Weights of a small mixture-of-experts language model, trained from scratch on English Wikipedia.
Experts: 32 SwiGLU neurons an expert, a sigmoid router.
Training: a variant of Adam for the experts, 281M tokens, 4285 steps.
Below are experts of layer 5 (counted from 0) of a mixture-of-experts language model. Rows are named router (the router's row for the expert), down (a neuron's output weights, with its number) and show model dimensions 0-223. Each number is 128 + 32 x the weight over its row's rms, rounded and kept within 0 to 255. Numbers have three digits each.
After each expert's rows: "raises" lists some tokens whose logits its average output raises strongly, later layers aside. This comes from a sample of Wikipedia text that the model never trained on.

# expert 22
router:170090125059111112174126083146167078148142133073087142143115093154150122141214126147160154061122075129132129112157073174055134167113134133146159155169108121129107172150140153121099126122124122081063089141089160129148174162190128141117087110116079124088165143157099165136129153121099106151129134106101186135115117174106096117074110125127146200093113109150141134159183123107119138184180143075170063226120134102101148124154137130140155154113186109076174187147132151166111143189179140138174124139165140070117102150143139149120157142179129137158094111117114205106156140148093164118123091110061123105087169108177159050150151135090101122131126128086116118108099146067162136153140
down0:106135084115112113157063164129106141108149140150153142165082125080160121071182121184124090135183171137080091123109154135073066144158142148119129129164113146121080193160099186110154066114137107135078191131148118148120095141107149082119149190137155163145102115121115120113188160114080111162128118130102210137134100117123052092138063121166143119109087076100121085139092169118167149119162146131130098084123095098127076114099101119147158113129156131154097153066151132056130150129142102152116115110118153132122155110131197102166117107118115135187149115039074134161168065139136149151156084143117144142171160123101130078176134027126131151125109159143178187139139120146052104122091
down1:183198094114103139131108080157115112130102133132145179132143130111174128132186077106112143129116105156079166158135134108128116119126089162117132161086124130142128130162212132118090136089097184123128149207119120131131163143121160123131123150161149154132155105122167141094062109151086070072099135108095181126178143209143093144147149082133097100124151114050107205122067103168062186192169115096121125117088120152131168132122134034133196164144167122093177119125075041110127121142149172132165075171139066110131147130068096100132141126172097102163133124086158119142130136131150132152152168136128106164164109131168159148089118102108104145158079081111106113100160183122183111127131
raises: "us", "ot", "it", "ol", "in"

# expert 17
router:090150176117115062131173144102111129134098160103122148130102030091179126141113149134164140129084125100110141142107091086068171102147156090112185152158090147234121123125121196179103148088096130132118180146132147139131162126156126137111088127126138118144159146221083125153121124119165138164135105099162122123109110111094115138157166171177135143145109164157113174179194142054155080116106130124098083113092141155138155106135088096133157136132119118028160098094091179185079117163165132141167140146146147178121071052113132137186124145101141136148171128118099150122115146147123177121158072159057104117170198159086150107122132135096089077111139136112121146142071118081142122143131
down0:147176176094116105139148129154087102148143151141170113112166082189113083113085134178095121124108105134156127131122096124160081108151115117149133101082143081071154199190170145093116168134107151208091138101132128194188074141095111107136176112156153143130115109146176098116136116177053226113165094123113143151126135173140111165095123083179135101192160114176083062092145131154117142077133115139128089130152114044126149150178135157154083055138110103125098180118122162140081062137127127114070069137127146084148158133121127130145088154108128076147123108214113127127132126122142157131076143115053164136107157091150142133055134105113151140131159126180126129165126117132125104144128
down1:166089162176147112077130115134164082139121129166120135113139117178144116166108176135145143090132154119072127112184112195133044166125110175163071144117181098101149166165074097112115100159079094122087164161083154071106136103172120130150140121099133079099123163120135124128179158143097068109134159152109085119120144141103162164166190134126093178168173094100109135096104105115111163131103179126120072174128130121121141105155138154151137114166203050154150112130118182117112111144161139069171138079133140115167158141177093106090182132162181116160146186115149134081111174176135105162107194111149167137127088098203172062185097150103133129119177151141122114123123100132084134067125
raises: "ot", "on", "il"

# expert 11
router:150136127087115113152141183151128129145112164088075155136105130143105124107140118135149145128128074091101133120151081128089145083084095142118097167164085100148168161138186168115137129111083146110056125138145112081134154155165108106086098144130105073124155102201181119117086131139097118140137122112158107090108149102098089123132118100127097148129141091097112141123151115055109103168128135073136083205145140121086195084169150077205128124124157127109201135131116155179061133187152217113148073113141190099063134065126070148152152144083153127115126151130128135134118167127206170104081136138081181164076124116185123100167188105115092102107163126063126100119121143085162167122119
down0:172155177100133125108149105151128149173128085109072152167089183124111085188118144191126102141085053115121177111175124120074080186095120211148173073076107155101150130152108060096095149158128067166194108154090110087145115130124154141167113107129152136064122139142107103143059114096127151148137098108085140152165085174159143129151186157166157087065098143129147083124162159110138083167095125135113176096135147128131131109075055140095190061134105176152123126128110147116128063130164105109112091120182126081139131137147099172134145113138110123127129142156106118156133165110144141181073165155108162122165153112104150082157154138144151146150201132137131090127138087183096131175159
down1:201175132122079147024086129146106111112124141185098172126138103128140151085149132149137147091115150139135108128072127110175111115082129098147089146064126184095142162082109135123084096145153129134098140179103043126151127110189145126166195112117132113120124110098182123104102131125123150141102055113033095125142151101120174052103085171157167134117148168127143119149102137093160108161130117153100194113167139112122134150211128114163140111163116114147101142192138084120106117123148121092127127122111121126123151168088126100154050110187174061174124133097121110188121104123105134127137170199202116156166123105116065105136074157117070117103124110133144093146159176157158122135114
raises: "ached", "ract", "rib", "ired", "ests", "ribut"

# expert 55
router:134120137118143103127131111151103130096089171138139175082123111128165117060166184135136168088066093108140110120106101130106091162122100152099116125181108100217145146116129177135111143101160132091077072143094119105090138132156151155102104114135125152080145119239134151107150128106077134114154116125100118163114127119134113147111133162190107140137114086147096157111115142119123093185153137117152157151130159161134157111201173165125109091113119070028160156128098218113083160146158154115177148103167145086064108136105140153161125148175157127112093181139115103100148138144161189183146134173058234098129135144114097136120158095033122088123150101117117094088083112135125115118166
down0:182150155106139090087133149049116100123123098113084137153110147104042091137110123154131178115126102094111125147102098131045100129156120123096112138042089127148130142173108084153160145098120105186132147112143152108145163195092136082163130138071170110151114079170188138123108091113105183176155159083136150092068169162103168128114150085070170090149137130163061084156138151183137123129177130154093088096133163166146138196125094143161101167133156141114145080125084157180133117223154152116092128200110107120140104081152094139137147130146184180130156117140085155133150174138144109152183158138164095120104122151112119129089125147116167150085146156135130073138094083113114167168152
down1:116070057175192170098144107161122124137085178132123121119167151111134155096152096132139143093118131143104093156118132162129130110149110157154122147164154077089117104116179155102100126123091113159144160118129132136088160057143131110134123126123130149168082124156156129104100111187146124109166123109115127108117156151126110133161112185156182124107089091122169118210145086164179164094154183122136108133183129104065072105072085119181150126179082125133169150190173064156128120180106144232128097143116122168126159140169175128168144097093184176087135145106124163076130188183086192121103098112154119170122123142107110150123108167203149131124137148171141152150107074091122059092172
raises: "al", "ed", "iz", "ally"

# expert 14
router:143122135139154114121143146143136100124132169101100184120117094133116102108129135068138150101113077130099137146114111112065107116121147186130120146154085086134120163142141095172140151158142143135088124128084127156148199152112123126110084115090073128092114069165132138075154138118116110158145088063116102107108052161093140082073104190125097163120135059104148127175142091107148104165135182106171119135117122164138094127134165092193150113063116144136137118120109081181084162169124120112162151136123115056107083123114109106144164082118163165173122138169160090110121124170230148112070091116056175094120191170062092124172157096039125157152140100080096137102120160133130116057170
down0:121136189140157120113119129145100120106162092078107173101109118098110066127119189098122093117080120150136125140157124102131105131140149161190163137168119137187130156181172127203157151066083138081149110090087151160134145120129132184126126128047178123131093125183089138206114178149112131114113099132202145151175082099151199125109137106136131180159127137110126114128123141121171100150145172132204182062071136164086100093138120203099145146116171174114117128150074156121137133161064144156151128074111105137130128150133074113105205120154169123141120113064154079142104111103097176146102164099086108058116150123114163195126113115125118119127121178114124113152159168122148095191148
down1:122111136167118151185118130163192158148100089102120241051128126147070117093131140163145150122055132149143125099139101154150190138142145169146132108199082098141042132122113135116158085068085144102060096114122099071142150135112103132141096127127081057160140130081175078160160199074125142126131113085122129130116080175120155071148129166127112132094090110096169065129137131120124117141080132147138136137161070126100099139171136139134104115147163147110160118158066161153109116170112116154130133137191125071071142124076205130131131056149161088097106148147177133106058155161147125119113112095102146132146131117086116166135126131128077134114090108137086139135123116124152140069074
raises: ",", "ous", " of"

# expert 34
router:133190131143126079161202149104140074116149220073071183153138096137136118148142167106138168154120103114064115168169091147062132099142114128118144141126076133147107124167134163144106123156113116091093133124090097070158151147144147125109120163139117109146166117150175147139154131138148161119118097093097107194110100096121132107115105096131054206096091142132115116185133089094098134141114196073093118179119142105138178116236151098134123108133132105084137088165094174144086124150169156140148138121136136107063132083115077122171133103149198161103095141066151108148094176133187124137136077161067169139114128146152162131166153102131094108105152116111106038134108095149169091116154
down0:128119145121134128147180208110125127172116142160124100150131122088157135150165072138128070099093134123100104071144139126139057080182103139157139132134159104112121175143186147098063093126166146107181135128092118119097171108118103107134139143193157113117119136155152093080137162106185109162094125107092096155073049118098173153138132143176114059110117124126169110092098156184093129088121106117094115141149162100185140137084071158088120084138120065152138118185141132190123156109133147120146192120143133110143156145114153194098127094139160086118108161162090125117145167194144079095136099153189105043131097093169095090093160197161116194134140148090125087148096164143170102098090
down1:131137142091079105132084119173173126085132113116099151105165087131074147184062068091151128149169106132153096169100137158173174111153101113208136196202131112150061114091114182205155179134159143147163166121100121139101164118157149107103173143077084110168152111181165130122094165107167105177121128111132104149076146128096135071127153141111129122139149114070089090047138158158078131093140087118179167143126086144155109106177158165096124097183158128143152144119093149087161102099124165155172142119174077151142137151111104095077176176103138154110141196100122156116112133099077136110144099160113130115112102115105103138125143099101082136146058114145070085116160104121154180125098
raises: "port", "che", "k", "ch"

# expert 12
router:154149160074074063176167154092142118116162177108093140136111121170044140099091100121152165117145129123134152155124031143113105143159147174107136099152141072161108168168141123175123110162105151118082140134074142130107125135126139120113149125129083126097185136179163085099115133128112138153133116148155128150102101116073070099193097115120134124104101112177092149163148127129140133128178160126153140155123139149151136093143112120144082061141132156094156094163106166199108093141176097144119109155112104056072164121148083157166189156153134151129151129166113142092129157121234119080109090098045167145099146185190159147149184074125087124117145103097092058115119113059148128126149
down0:116112080129112120139074143184095141139131077138110135080139117068136182133131088151122122071138048145159130136166096177112132137095113093127210086089147138164097161169091080112180095090103169179134138140076059117155160098107095127150117156079166054107095117174085172131130117123149081118110116113113130093084071141166145083087162110156116131114129180141111163133136113096067126125144139151128129140117115119135110124169113148173168153063088141186106149093123168107105118163118138130134128091156119106155044100136146120121138102107116110130091120198123143128145150178131224149059125168095137098149174065155047133151059112068120076146124113129106134155131165128123159179131
down1:066151110108062068155239125125196160117135113110152105117122114181096133124166112099100122154152103125115139156099175146140133177170152129128171056112104143152090138164110146135055155161076107058153101047099141112111147133147137072130144144125143148098132161127117154111140166139089085145156103191108090151082138142102126128137122124196169146138145122111106143063072123157053174116070163136164188102145150144167140149134156129167140161134118112126147073160113126128135197130139112123129152129129117136117158142130112120152122159187132101121122105091160055144108133124103046150148116061172149159114123109202053132082185142103108142123089115184099107148088123159149153092102
raises: "j", "tern", "cl", "form", "n", "ternational"

# expert 37
router:160107119105109098131146223149150085147132137125084126145069095151121115056113142151133165145127104114119128166123142094058111138106135155070168148164085098136104124150155076157165098189098141104057092175131121143089199100119148121114130072111098110116166094195152151161158106101140114148134069094152149119048092140131113096132116142144099149062170088178188146133193136081159098156142175050108123127086134126146155117169172132157155123103125124098145165099106130170090113121172183116140091135167119096111081110076071153207153121105176160144086123143115148145145181095185155101164082160110177117099136147134146096180112056150121112109170146130090151148128145122147141140139
down0:137124153087164069119167174070150162211134138227135140144061129153127156080085156133130136121119183161112134144165124075128107136087102111113122091133141142152106129112141168114103152102157152128180148057140103084145105116142118168128118085026144120146155124169137146135132126123124153189086118171110093175186115148108085147194168123105139145160096148169153132088116073091066150200110180063108117123151095138097142102166145098121112144112101130124117161146104190197097146159179120152183131075145135165209089088090090093120112146123138123150133105131128092135118138128119134119104081114073116141156144113137061094121189094126057127101127171129145122115195156148136124115141
down1:109154143098147129106151087144126116103146153086136130155133168070167156147117151146133086122159139147114139164101096148093133147151107120107097101135190163132067117083132143132138148119113139107145152171128121143161122194106123132118132105110113130146153117142050118120067154153105111118133163131149149115116162092157188077132029066138181100120176118149173137097148125110081095150088067099161129177118135147096119129155148126148109191112084095088119193101166133167107104195071141163084128110096166158145112149121087076096022126079102183166094151109096144142138123140116171102087127128105142160171211098184132124123131168073093161185097142130114158084137104128158175162230
raises: "The", "====", "==", "Th", "===", "In"

# expert 41
router:127104158111153077161088137179129143178153146080087175149083112141074124092118124151149198091074113090101133119142104118072136109140072173136185143147115139117087114115096114161084087155151149134111170150126112078155143146135141121129059120126147111143132104170105179085186124105147115136085100149185125119128117135157096131122142146116139135064136184140105104161128123104123087195145151164129084183150188153109171102177116129164177125093198164120163152141118160172104158191127140175170205139137052141137124126156109115174161141112167116197140132141113168097147185164153105094118150143061165119108157117181114058153117183127129157138112164057110062131066124096115141163146
down0:137158086135135147111077105146145100112058131091148122054092109181070129070203144123123112163174125163088176057125140125115148180120105087107161065076124154147126135139139159138151137174158138147157082118150151142152136158100101090114195067115103158145111118151078155132128113120108094097152127082146118112145101175105143046073120110117179121130144158144124176111163101132053144140178132153139153176193159091141168126103099139080147123109127183119112107146145155117135122112114160149160114160136148169177133114184142129126076180139153156141059123148149124126168125172145177169133154102178150168116207098056063127094089170146114122135113153160113126146112137040112139081154
down1:078131099150148092142077107124151131127115179186147133084143103143136072141116166118179151183116103073132114091125166173158098120088142142142114132135082133118151131116145086089121145188167146081136082100186122173141064111066117059082160136097090122170056127113142097152149086120103135131096126094121162118179172145143169106109078175155156052144200080166139134139123160187126135112106128112151130114115174110136161119101140137166081111088121080209077119095196149141135156162065112084104127134099182113166165120163120130128090193155159110080121120171134107124149105089143149082130169077143130092104107163134165097138142160093122073081172148160070176173130110122148143106138
raises: "9", "2", "ep", "8", "6", "7"